{
  "d_shared_expert": 0,
  "routed_scale": 1.0,
  "router_z_loss": 0.001,
  "optimizer": "adam_variant",
  "grad_clip": 1.0,
  "seq_len": 512
}
Below are experts of layer 3 (counted from 0) of a mixture-of-experts language model. Rows are named router (the router's row for the expert), gate (a neuron's input weights, with its number), up (a neuron's input weights, with its number), down (a neuron's output weights, with its number) and show model dimensions 0-255. Each number is 500 + 25 x the weight over its row's rms, rounded and kept within 0 to 999. Numbers have three digits each.
After each expert's rows: "mostly gets" lists some tokens that are sent to it at least half of the time. This comes from a sample of Wikipedia text that the model never trained on.

# expert 5
router:511482506478499512514501442493491484490503491471486519495518466506490507495513491519489527476493537496508488503533518494483526501508498526524459492519511491489506522497517552478512502509506514482516467528522525497519454463468553460517520493512462529497500493561495529532483485469549507476513524482484503525517517538503469553507500492518478539475499470560486480492520533501487480523499456527464506489511487511474491513500456502538529536473498498494455511452452539451498512524521527514491505507501558467523481466493504471521545484508557487470448490527499495499471520530486494515490504484558548501528500486493467518500477489517453522503485446538508498532566505529463523453441508479525526510485503534502523496484482472494468474479490515502453464486462465478509506540485495
gate13:517472533496515495478515452495522464509561467509485490526518469565481492508552513504505479461521485515555497511489485523530522520474521517542502493532506522474546559557488527533440495518425484538498520468476492548552482492473512514547478486502521508535495504501505487492516503485522531476533508530518501502505500530543516497499516521464459510499474509484535505498496492508503478485487489510489494493483473515493463478524501517507472496528501511488487523419527498509559524490495492483519474511472504501464487486489504484459520505502537527506477500508508509487538493478461511508534483481468491457522495510494478500509543468468495482531520484544506518496503499560437460490531501465486507525474519531480522520469474508513522478474490533482462492553466468512487496497513496
up13:493497459529522503501517517468502509501476563489529469501521513486513499465488498514490476485518548508548496514503471459500513481518439536489512495458499518539510507439511466504494502511506497502491511509472520482509499547509458503476477527529504514453463485512490476499501511464553533521539501472447495465545485535520521525481507483514508516518516464488514530500523504517493493498489483476469554464510493484483521486465523508525545524489524496527496461492513547540463447521459512482507485489482475493542516482547504484481452526507498478473503500476466476508513422518517503511456551481492489535436538517496527473488530523499505497530478469488486499505484513515473493525466553548483497498502480516518496520502477449496498471519483525537519462477485471499522540492491495
down13:505529555513454542495519487499477496508505511483489487451506482516547468539489469513498486498505497426533514515500518492454462468513530504534464520497499501510487513487469516520531525484456494464482512474477528520507509474489518555497511484507543499543510461482476499428484485515470472501500525550499479505484469511544528529490534520505511439475536494465503498505437540523569500485497516481507545516502455506507481497498511484524499485497500492531498516559510512508517465513513511515470464498498484467511480487528503471509500484514540501468465480532500532476504510491491531452508512471518491494509529534523498484506541493517509505472470488482506445517552502512491494473494442460538526511533521502490516484477489512518533463479485511461485522522519460507473466536487504
gate14:469492481473503506473503514492504511547507483490496503506480515525513555475497478507506495461484554486504470520498537487541502486500531473479493480572523496551530512481490508490488461521525488544466486467488556532539568508475478511484485535485520508537487522452538516460485536488483514474485525519500516498507523503575456493492524500490506513477477533525551496512534477472504495498484517512509523453509447466536462509504548488497561530545501503498526493467500518499531494480526460505479506521475531483526522545484526515459499542500520504519536483525537483490510493503471539518536530479517508498507539483469500492514506482480510459483496493508557504512538476504498468522497504508521489481495514492529559497497473546491508483468485509460510516480500503494462504496530472
up14:504521474487479479491521490493465482433458493517491509482526472506476468492488477526521501518523516478487483461540484477500542531509493516480497515483483500482540530498578497531536545525506531469507484514522513483482502535492501474542487507497520467522517475542523499476513485480492486512526485477507539486519513537536547483452490472517524503476475470519489498497522538518488477489465467520463521497484483497457529515478487489470443501489528485515490533515530503477530537480521483489501499528466485472499504472481557508497532479504464524513451502470507513507501469499480552526489506475497487537506492471518481509489439484445457486478470498457493498456524469511484446486485510478539521497466504507439519526478513484510495490511497427506494485468488506498531460477525456
down14:474456510484481507516532496484498487515501529505529497562497467498492518508486502476491508487488470480507510504470514487533511495519519477549473532528502495551461481464474537525514486514517503474497483501448531477516511561535530508535482535500504532478484506511521535542533446486524527532501490531464535528522492479481527527491479490517544498522429480464506481487468534492502510529534490520519474485521535437495464492484485465462488513503451483468473531473473504514488494490542522496513502456510516492489487468455481484512531464511503474477543466510496466514495490493504505493492485538474513468515473504501525513500521511472512534466477469462497523517517518464488530542480517519506466475469472502483480433520472477519513509546524568519509464509488498494487471516481536
mostly gets: "The", " one", " A", " O", " other", " No"

# expert 7
router:474486468478535511477507512460468482533517478470489501458487479485506539503527495469547475529479497498490548481556496512480539463518476506502489488499520489471511457504476511482495520481488478517508523531483515532502507503485546516514509533538479518533497505509470522537469483507510492512461516519530540527479482478502531512523492523530469561452471479526508513497527547497485493474501487481504479486497511499482495461509508555546498521461489512486500511497476502477452490527505523511457495524493533488450494515469499513495530494543493483453500452532526536520503515518513493451507495476513554504475469481485465518515468467488501554514495461529495493513513458527486532496472493498537511505531461529524507562526489470437512483517490485544480465554497482488521557509508518
gate5:512518540446512546517507455534514511500524540477508484471459498514518501532491525536520530488519508504494457478500509468467543456539488500486497513534451534493524514504566485515546543462498510490526491517482494484518532505475491460474528494485472486484543480545529513492460473472538478490467489488462545557492483517549472554490478480493524515499469500548520500469544515497502474522491481493480528507484472485514449539465506513519476510469527469499452481441497477460524528508521497513485516512508496476475503496498479498491472476521531478462517494482456517545528471459504483508529504501514533470510481482518503516506473520470457515483514483535493481504535516500475527531491506495536519496486523449511526482505492503478501496508489491491444522519533493463517525494476496
up5:531493511481523449510486474493496517485491510519496463536481465505520462486505544511559529522489449497531463511500460520485478490505520500498550489495520514516497484532533467514518478480471501468515483520477518503524519494524454461486526470505497468526512457486472498506527438477518499429475453489513479496511493524463470517484459517564542475518504503544469452475497496482541485519502512438487537496503507505518509489473499445480506517495496532461530466481525535508460475501495484495486492499492501506479510486472479475539486471505510506519504502486465511463528482521461511493490529507461491476510457519518539451500480545503473482504521515486487512490476519488473532513482504501499523528510515467494562479481478521491511492510477476482529503532439528479465553508525526
down5:469479513475517487481550527456486524489488498492494489508542425528511510482452475475537514502498480462531514469508531500468484506474478474463490536496487488490447522491524529516509486515517533482468498505518475522517514516456519487505495532530537502519485520496480509520469485506478520515536501526444508496504492461473502501486515483499509482462504522477508535486504533481501506474526464499465465510538501515479516499514522525484524469470486518523477586480505550557464493506563482465512490494534457468487507558514506520504509519515488533497525507504512481510521528480504495558492448507449489479519455495496527511481496506545502497552490534493491487531473526511485520506502468528508464477524506475511487444534462514510546490492485506469489467459505519473480506460493520
gate6:537500489494498460466544553491517503540503515497463482481516497498480542513508548500482458504487504514474498503501476542462510494558484501492476466535519476523490476475533502516501540497494498485526496518523484514477474459510512504526489479519464540552505498511472484493484537496488513488527504495472554469557553510519478486448510498500503518523510530483502495517536574500513509562540483503492538514537489494523452499510519474534503503458504496482471513513492489487493528549488520536519509506475530533478511530465486524531528470425470455484528514506486494544505464502469501455506508467494495505488506509477513504539467475488477533509474441501534491539515485496487463485507549526451506483527475489475482483542530492466509512492499536509508513485505491458495494507511509
up6:534504500507499426483520513480493526534507507494486519517487511481504563441515533504527449502491465530450542494450507509473482497531521471487490462522493475531509476462498486531498512486480477527556528518493486499486468486514526503501487526493503547512475531492539490523474480507496530520457490477516503516512530535507445497505496502499533505509481462470509537516496554537491456485497482521477533519537497537538476488517510491484501521488472482508502513486497559488507522559517535468508487489486503505504549484467488525480481490474494496477530481493494481510531475495477473483540502470483467516490455553492517534523480492527477469547500467504552503510515497511515470538459514503518514461537463471468515525493514494457487488489473513490491476482538494479539449476543511
down6:453496532560525470513546528483516533547503478501509503464542524519493531498482529529484500485496460451476468508502457508535512492513472475521483510502490492496460507486510526513555482489495457500484491502497518503471521517456502491475560500460526497470512475505515437478458520513484511490512508548464485501490492525479503508481538527462531525504458478513487525485537460477543474493481504462514463486534513495480484493508515509499534521512493494510463499505489513503534553477519535515517477491486405466449488465522480505527490485524519524465473543495506502464513457493520496487474506497518556517510476491480511533504477486468486481535511532521487503456467509529455503483483492510510455533491511486477498488503478538505528494481490514478477473487538495470490487510541470
mostly gets: " he", " g", " were", " J", " Y", " H"

# expert 0
router:512488494498533482497477531516492444503513522518529522466538512505484555502553449467497456491477510513479493469524532544498558455537507505512464512546514478508494483505502505482520475452511506493538503497535525474534481496481537515521499492547505492509528504519488540547518465523511541467453506485540525519510534481512496555502498521516485488480505482520509445528495499478479464490498501507450492509471486527499463474511479496483487501469504525486517501471489516506473509481492527484453535536501543499501464504471477486490502477465514473461493483512513480516461510494495475435492492486541541511488482510472512491471472464500476541538497463514525506516504474515488489486483465497516550501472510502518543517473488416496518499481504552522485479563518476510498510500493520
gate13:475508515517497474510510536496501474496556499500468543484512506501456527515544510515474500479497503471501472467490460491484544496515529496481479537525472523486509487537498495476549460501504486528482484526505493461459485509517514515515512451503547495476471545510532484508528487532488514479495548545441497473483543495524515509499493498482478483511465524522467491482500506533519563502522501502479463483473514485478518504513539496516455475499522520484480501469511455515534529519496538536529509468473505555466476481487487485483523522528501527520509495519537520529444484516462499456493516519568487485524485523447488502557494516501494493500510470481538485519511539465497506485508510492474455466474533466486509475478514474487489505519491456522483441504483463537511518545472505
up13:512492483520466532459503528462458521496499470506507504499542498474475467488457525483477528524566500468481476496512470507513497514464496458491514506538494481489457509503501454500507465508520513473488537473520485514500531475487497501533470480566468486499524512538471515501525541547529451487506476460487506479522491492471453494466484496510510526488522491501538523486525440492531517557516533512471531525534494480463494475517496503525497508485502523484470541502515534544499508494501509456487502495500500457520523480474514485522504507498506542478549460493469532524438493536458519468486513515527514535473517522475485540521472480499483501538532536480496505491490552534500511471506488491484495532507454492515555508521505498523490467514495495466522481493472521500487541557471487
down13:520507481499481534499453528495486471570513534570482529527478492513486530507483520487505519479497470482494450486514483516531492495508470554502485535538530488464497472497487522485497496528525498524534501524502502479524540516551444524475488515532508490489461516477513517462508507482527519522466501502483473502496510545510531545471472458468536501474528521545482489483480503498532538466511459498532475477477487465517478511549483493503481546501482491466498530502460505497518537471484502499511505534550507520520497455511509498517487502490503524488520510464531516518480444531459515483508477521499504476521474483459502452499512492532489551532492513491541447490531457514489488502514508511503480504500491507474566500485510543515528496542495519488557489482553505504497508466520493
gate14:558496545504507518485491493493530484548538502493485502510524500496501512505469510497550506515490522486457487467538487492403454521515521540529437519510531529508495497514472474463476492488517537514472491518474489508486500480465457530524501491460470490479518506493486499501460536525504504527521524456490479494521473491512474476480471490472519495475506490509485485477483487456455534480510547546475498451493511535473480516518455496537496507527463515488474473493478537514519472484500530502528503498526508466488499515498493519544494519527518484486470494466566537556461508452527513435516498518481494516537518491517512508497507503480482523516518486504461557511488519508469447514514508484518501483561516502526488489517519481506520465506514501507527479533499475492498535538500501
up14:477540466477499518518520521536466507479529481531513503491467491495496482485528507477534506499479517476504513513487475483503490516480446505498484521461505499489484510547531504478523500518490485534543482526520477529509553514472540506526492478484503513535474491496437516526502512459509513551458476495487496494479503499468528526544530475454472514506433515496483444446511482499492496523497458482468544508547486511480459513535514512516519481523495474483515508505469523575502528531448465486433496534480490507512506516537523451488507497505487501513493480518522512526512482527509516479523430474527535510536492525474546472510477519443482500522520471486476480495507506496503466493510475503536506492462507538521472521499461511471491505526539503513486471500494532491461474487516518
down14:478478500502510528513573472521474538496527523491462492486489488481501503486505458486504533494515508482489506544505499475501497515534488506503499483488491519505514496530521492503505490479455498488533487488433496518476503533525504491485496509507546484541492523520486467485474491461484462472454540535494547503486457507440502512495521462511512552503534533546492515471520544515458515490519490515471513501531499472492512517520491459529537541511567483513464517468473493506520505554505468496481482478476472530529475542480476493487488524494486517496486513531516562494470497523498490492530515512491506454514496508468469462544509509512480508484510487498424453525527487535444490521486516471539495483467512508496496540543529454487516500513481473533538491516478468483488484485477466
mostly gets: " f", " c", " p", " r", " t", " v"

# expert 1
router:509453501457521474507482533533497474527520538439525521497541473511482519488482469519523473515486480474510512505524527521452557477528527498508453517500515497497491485481491483515493506475465487486517488479469543462464465493501503510488486495526482488505507473494502538527492493458475525470439540539519532551484504496502485495514507543559454543444513478510515449507518547484499463486487488503488507478511480498505478477494432508523494522495491485498489490502522502473473523492473528513494523481532506486474529519489476498499525500518497430489492497553506534505480507462513502466482485504532528506476485489458478547493448463493453472513504473543534516524547488521480505491476506506532522503528539486512535557519485451457479500499502490505493484530500488487513534507493514
gate8:490496509528556517473501439481512527530511479513485528512476523530521496460495484526521488506519484505505505422495488501515483497513535497475533522515532475506460518500512514521519472534478517507489497479514489550500464514510517527512496512521498518530485501521510473506523515520516583501498489464525514505553514523554495540458499472514512491509498482497472548498491511453520532476446473496503522500582505512531517496470519474556514507461489552479474533474517529516469490505478557486519519488468529486527494499480528522506500464520472472487500512526528468480534492486500509512504528488444466471501509526493547508523447512476484504537514482510540484505502475512503514518494484502466500496559489497487520555480493472472506497513508523510497449509467538505504524489541532
up8:513494473495471539449546473488466545518462475502489535488510519486498526561468487494553467475538492502444475507496485542479509484486479485504504507528460511467479487541485513511454480521495483508523522544493475477508491472534484471513485527520460477507490536510491508480519494498541527493478511522531514451514561478502512512505509466538487525495544443516508507458478477502496488496486515477461471483506505544466527515502512540510464489462496525463483529492517510453448513496471495495496481499439497491494496478498501472480481494492498481459523507519469533509478520501490493482540476512514509529453502510434530471496494470479509542508496544525525478499494499524489503495492426504508466535459446505490493520495471511529503499518483481477496523534474458507509530473491509
down8:529487486496522490465492498496546492494503467540461508474504470470492498502489459467485496473492509463501446454516503497523519530446505495523526484512483508486513505460518515507502555480535504501478471488524473476507552517528501506490476519511486467472538501483509525487518533489484523508506512493486474534500508493542518515513513454532503532505488493490508515523501456538526535529486540452516491510543500537508467464528493506470469527554533571513504512516471501489508507485507516530481488471475536498513500480517456484516503494508471470507516484484509484493521498471454492501499486469487447474469478487467484538509455455564548493491458488513520528454526458522449510522541495519492510519526514507542495522446511487523512491488522509510500475524542491471460483550461477
gate9:475483477500531479495498511503522512499493463498488475518482489464530526484495491517563509513469512484502464496505511453472473524521557481489453494485488459514499551499475492488483493536502499529480504454435543531497488511484532521501518519464512502476446512468473512533538499459498512556485489466493511511535489526553478518491517528520510521503457513503477474504506471506537480484499518499493501461510489488495514505502469506508530492456455491501480464503484511520505490494531509516523509518527513499471481476502541472535468522551480487489500550531519534520501455448471534487507457488493517520494524506517476529511472524512487525469496496563526482527495545499543441544486519492511457537558522486473507530550532487482488489496540480499489491521465473491513523541499499
up9:550481483483504486501508479536501519528494492483488450495489470487543494515493502504488505497496497494493471537483422502526546534484524458484504475515486510515496466571480482500476504512514464510492496464480494449543478479477513486512528479497483542454497532486432509543497508477435517461487527504507515481495500465487466502487485568510520508497466531485548473452503548473482469533503482499530489487530511523487550521506527537511538494503500519492504504483526499460482502513511440534536458528542490532483515484483481483516473479508500518528468532501529530496515478498472488494501484511500478524471460496471493485526487449509465515494501515508495472508472526469470500504480527494488493500519459526509481508519515508511535479520520527506474501515489496513419488450530522
down9:521510455481524558470469501474502507497531467480481507505483501499502450453521477499469450515503490510527543497465489486504487513534518537539505502450488491508484494506528502462517498492487488485468518512496459500514476438503471508508521468502532494551505523486480513510528529529491476489499494504517446466442488515533532526501492482457522490459549510498554541536502493484448544489484496506482479517506489489498518531503539498449462514542533467469542438529508511447506548516462482523534494490501487493504492492479499512464547466499486532489483526524476484495513491565501506515505465484488496502523534503491481438445531503515475529475506504497504507458486478493517475488463480527488499502518488504477518484531531498507501481463501528483525481488501515496477474542493470
mostly gets: " Th", " after", " un", "===\n\n", " Pol", "–"

# expert 2
router:506453496495517534490479535501515481488469494472539527473508476497505525459510496482559457505475550500466523447547513529484501483524499536504466499523544504527508499505477460442469514441490495538505538517496499515519522475481577515517496492492471521480494500475508528516454493502497528500470547488483513506515526487501520518531515528479493532509482473531474489482520532488478473503482484505516496492489473471476482508508465474515485488503524516471498488518478491505502487512505489475467532579507560486480467502538557475475534495502538450482479490493500492516450514477498531469484469496524511497487468452483504512506503499527455560512463466534483515508522501539485487466514506466498531497533535506514494512526481478527466456484515531515487488525495519508525501459463478
gate5:496519474514493544486526492477493507495497535511495491528531476508478489440496511484494509442510558473514517518470515506496467486492538527509473495475536503508479534491540500470467562514529494495507529488507518462505497482467502483502503494523471534498499519493479499507498515495486501491460565480496510474485510445532533457498495489474518504482501519555497460468525502485507516510497519509544546442502491518495493494515468481496520486523490457516488468518507472507545515491527470531508505504535547462478472532511531462485475523522481463515478504555487496503464483478509501488498460510548505503489466499452499481500487453523418503511523508450533516567477521512529481467497470500487482522524491501461527514479512539494510519487493530495503515519476440521494444537499495
up5:510465518485495517525479516535479502493511480551485497507491496528459492474502506484477478550530541513486478496517526544498535468525563484520489460512540492516508509515463531491524513443545499493528532507536465479483472546470488544539475473460506513484523496492519457455499529468498532484520519486531513513475514544477498461532504474477496525502512532467479488487478505478454498536541485502491510514489478453447502473546529490530509485558525471494502527498479480496500448503474485482485474493504505535525524520498471508480513494506469478486523493519488508491495503494527526497496457460560499537482466530492444509493509512468487480446544495513520491537509505508463518499521487475486463488503501500447521470493484476513499490550487530514503485498500475517507497515457561
down5:500499488484465520488514466510448530471491539524469439511458531460492510484529461505455495496530475478514490530484502494520488545494532517529510480471494466497473503521492509521467489513496488523533495489445481484484519539484517524561509474507494475495492491483530469506503504529512476500505475467512502503518461489480436507462503497503494524479528482545467473526492453521521531510464482506523504467479490479492470486456505487494482480503487507441538507479483516478513522477492521485474484488511469505462485535533527525478499450486506528483479469458498484528465470472512498499526532486536471524493528470546517499478516509478490496501500512519460493555525484469479491473541452472501507463498550451527492512513510541505527518471485478460531521473500487554491543465479538
gate6:510484517494491469447479489487510509516559515518514519491514481530442503485506488499511456514475464522513507442475485490479535480467533478504462521537534540517475470493520486430494466511519522486514514489502494468503510506527450461522518531484503465492524536514490506497454518520502513485509503504470495486480551507464497507513507542523519505503500489500503496512490487487528510476503496482506525478523496514523437471552534462511494483475535513494492518524517509542523528510486515503492518515485553491501490477446514475513591492463488463506485545466553487539491528476526494463475500498554519537476524497468514516473510530514511505514532484480521522508490488505487485475531487457495496528544515532513548453497530476545524488467486504516534499481506474482545478522516482
up6:484490547501513503472499518474458498497499500473512508477507505489509460496492479489489456540484506514490550494518505467520462504485530540476521487483508531457479477498494462497499482511539467490477512497487438490498501464488502444495508512537483504494508489476480470494453525522510456440497506535505503515536520466494474512505535461509500528516528466483521499512493500519422511464493474513506482443481507485475493466509496488502477482468478534492495531526514515512523493516495472513487509541496527469530551527456483541522549484496501529464518478504545508458482494495482483514533523472533490505549526508537541515522491525499504543479532513475491545436501484495496541477477491498520502521504515500466502480501547518526461486492575465496488535438508476494499503521539506
down6:532504481500543465490543508495510502530498467496501419538510476508528549486483535512494513496544460476457558510475546482490558489504530522531535495521516522517482547481540514530527518484477504512492528498498516514457473490433510486523485511512466483504475468499522466513514466477521480486512506467455495486501524536535541524501423516510521484482492533471488536521536511458537448472498533480523507504515505518470522499522517498506484481509488532495476511467556512462522476486499514444477519490500483504521494496477504469460471481513505517505483502505508510492559534482518474515503470494470498499468488523464500511518507502502494495490499530490490466502483504496543494497496522555481459545508520520520504488474519530508456522485484544490461488498494459519499498506540482
mostly gets: "==", " not", "===", " New", " In", " Re"

# expert 4
router:544466476491524534493515481482484496538525523487501514457523478485488525491495525483512493492511541481502472528554516510490524458526490503495499526511491512486471491507518496460486498437494485516554501483463511445487487481507454466511535506561462465520507485492508496541467524534528520497512564473482564521496507499492482528493511519536513543512501494533465486491525467530473484502501521500473500463511485491486518463517502512533527501460501515474463478468492484460489502548491525537489501524513561505523496497468480493528533465494513503493476525528517514517499490508486507455525514524550492518480522523486526515510490437538494527470488468522522499540474538512491478464465501487516517506534518512497552517539552454491523487481454525494515484515468494522532500538461506
gate8:514512516453511526525546488518512488483524522501500496480524501488483511492549508493477485477472494507466516488525481524430501477523486520487533518481501476479509540511548521493483573546519524483517501477512525556517455481490460466542558503570464510508496496532491504541496465492522507518515499449472540478491471499473478523457490487513509489506488478455518524467496489547496495492467486497435486516495519497482524476465488509526517494498469478473455484466463518497502519547478464481506493471536521526498523539470486477509516475476504513478485517459485464508559517524547499500526525474524501524480519526486510506499519531510493503465518493525517476521507515522510455520528507538532478488477498478550467494519513486459508515502489513548505526497501442507484491472489489
up8:494467520536571505501551480490511473498480488492483540479506456511497510538512517496492510487498515476514535533559497466463494442498511512484503514499460520493516504477529466479502480487466523455535465495479500520501468458493519479519521494492456507487503512520502501484525484520585495496535526494451495513498468529500521509474499481476485447508504494501440492443491448520492510496502506509506521497523464514471523492511482530508512509490486507493480450468477514525500489505523500498504470490523487537469521474508471499520493415506470479471554514468487499512544506507491468453490537501459526460521510527514472449498506437522499492474506533503538476493473461503531468525547502511498493470514460519482510496496529522489462501491470538500499503483460472515499493519482512
down8:481477479545489504505507529498529477508486499506481458505528519500509518498467521496486487494506488521518498473469523488485537494473496460522502490465499490482513485477486484547509472495514497532516509479541493484488532530478517535459493533496534478458509545539423513471461487491456497521498517523497486502510520507466467488539534504473486538519526502543519459538473530498547495520533520515522497467485511506506552450561512544503509490521528543488557548531496488461436489529519514508536497520488492498499500515500503508498533542499536498530463500545539504523452531467487531529477484496510457512463483503454504514499471506484495496544455497522482517499489497517506522497496476500454510496507483499489520497461490507537450475520509494478470452473547535490484536488480508
gate9:514494523514506504447552481527512475479512486498496498517524499552494554464506500509534478447477537513529480502533496518467521477493551548552497506489507530526520512529513496481503478539464467491463499509501550491522494503516477523503489474502492493529505465488478474525530501450511478469514533500449476535536461484499508533517551524478489498498482533465451541530544502493502540519508502504500462488514465497509472526476491516528468508467516491484477551455514487475526512514519502468473527521545520494488504545503517484460481525491504496485525483488493508503481476516493539551518512470476494508520520504499497502472498550447492471490498525468482545490536445492487470514476516456493492480484467532503544488509503440486457520512515482483505455531512465493510529493482495
up9:487484444474540484487483510506502495530488540514503510489495529566492515478458477491511517476483529547529478494518500511493514508474499450492553507542501480490503509492536546537545506505511495501481499487523522524470474485468475509470468448484511462513512513505505534528504493474489491477486523547454487499462548471474447496515500500511499488482528501476460541484504532507488445530498475514509458532505507512516500558494497533495494485495507476491505463497499461489535511513507456511501516514528516479483493489493527575452516479469501496512525532431514511470479491505539545510511453517510503514493530484512480532508508502494492523467476510498496523453513550442494509531544488491484462506500514503486527501513510511515496516509502474484498469461522509542566466462536514
down9:518528452473511476507481469493481524529534539494524528471500481504467480511521481516507498536472487524492504532489511508477496493474504497487514525542473496507546494451501534500464487447482522500489483536495509544523518488488478450496505523544481488495479535508544523480493503532521517483504506521450509508479464497499488477472447496509488546517546493518471512431523499544481517489520503508488502563443550460515511505479495504465518479493486516513525452531570467523472458513528429511523487524522478495505502534506516502511483461520452527495506509514512505439536518464499506494502494496479491493454471495519500495463489505466517490494523492491509497455521531475483503539539481500508505535505535487516487501506494516438484548487511502518521477459529498536518489494530499
mostly gets: ").", "\"", " University", " member", "\".", ".\""

# expert 6
router:451524517501503471481511501499476439496494503504491514490521477522467511510524492521510483485473517490462540488529518493515538480485534509526479521542501525443516504538483523499489497512516507507522483533522532503495486503469505472519479439520498469488499500487477531533511493545527526454549548522490562528454528498508545534503521519485437525475489472525468431465510513525489481515518525539499479531527510522470527483529450545543468526517487504462450521465506478484484541511509525493489499508526523481470485484511501502535531454508528505476491497529509513496511540494507508467516455489542522464502458470480427507492491472504488516517494466514508506509503495502486495499478522465514534515490469543481482528487476499494495489490518536529482477525464455517520494517495492
gate10:495498475491521494507541496510465488511545527468475532457487503539459537532491513525490482466503537506533455501513532525521551464527526497507486499507495478472512482545500490503486530509519498495493468488481489465502500521452480510481513457462482496544500487512483514516498437515507474441508507504505496514521440496515539489497542473494462523458481503523480479488515535525465508501485500466477501521512523529488534531524538521534552466486515502528493489516514488476473546516512502506533491505494500517476493533501509480523525513463502465471492501493586510494486499496545516503518455503497479438513496504476443515498514552475502470500502491552457509489486473516494464490470505502468522470545520478512497496507515491487485513480493489540462475552509431511493492536476487
up10:505508466457473540484497476477546514487530509520523522558529486482516484491553565542501539549549506505492545514473464511506468511494540512480528515462523524458513554502508497503525499521492478509476475544479475485533438509473535503471473482527467529472504477496553500488521491462463549505502506444548512459462486485514453521504538537508475545475524482539477541470507504480542480496514503496526517513485539487487509504521530514502487500527521493509482495501472520468500498490507526527489496484494508535492504511518465515509473545535487490509487486495481505497541453500471549521504506502508490512534495491490509543528478491542455482507528482480456497492506494530479524494499501511528540474490493512510483478541502491455512470511511466522505523489513505461501498499499450
down10:513474502487541506526479555533520486471521463496535465502493522525534499483500496505482524500501507530535499509492544511502499520521511418440495502530501438490485528508501464512536508484491530527484496452488513522504488475487523492472564502541496544489503530498454508510526486501503555479482513521494539516527473500525479510558477469481519497498461456475490508524485513499489480478479545509488480472471513488482504493499499486513501519494494501478474475496499482500495467465522529496515530488484465501516469533460504521511438476498462497497523505530512519472504487504462509504528485480479473542547499512488482511508509471500494468513497520493502522463494502509481509519501482511505514458548514496560516504505562444499496534475488562521511497556557478503537565517501478
gate11:506545527494462501576489457504547483455516507476528451484546524497483503537488548503481469511498528478524496517526461509496498460519510525498483541503535490510518530491521461485499497558490519506516458512536528481488477487525501534504570527491492508463525478529490526515485507531499538530510503494466505505521557498501517493519499488508522531517521510550486530503525507496474514492523566511506506490504493486468496484469525496504498466503483495492456484484495517520526529484455495494471512466437546450509490505518484453513500494477501478507522511498519476520484473491503512463497506496514488527563484458515510518486520489486492483510496506494482515556484497487468513437506469505496497496519527522523482517500510523488520425453460500507470491498455483481471561508473489
up11:546474502502473499495515496511508525434516523498476503470500527505484516493509493469463533476526471500525452480530482531531492487510526508491477454531530526499504475474479474474471485534485536474476477505489480503491469486487482512479520501475495472514485533506524500488481475552478408499501509475490483458477552450515495516494466524475515480503503560502456454510500487520455522510499502500488466453541516500513494484542519464465499461476474507498480541519487512517481490521502496498472519488501505474484468478475454441473499526514519526508478488530544489516452480509505534472496482498506452498479512515488525486509463448536504482490515543460527501514442473495500478523482519508486515488493481470512506522510510464506561473509493515533529483520475538533476500547498462
down11:494500530495507478497525541531471518546534551509451499521480511496450468502518490471481506520549515552500474490543488485494501505511497508506491536495471482464512494501531523463476484483468547515492509498501527505494535528513499488482527473485456527470495548486474496493485530527482487477519494485474489511523508481516512488512500455515518491483513479473503461484518488525509509459492499491492523496517537501543468478461502533509501538472453478476567519527534510470509511510497511528521483521467460511517469537500491477501509483493499426511486471466465517498466502495488527508479520521493541479447502493480501505480523516538500466525477549484503551460476439504497458505503486551508475492548542448541522527515521488516501505485538499500516525498480509548509486486435468
mostly gets: " p", " B", " f", " b", " m", " con"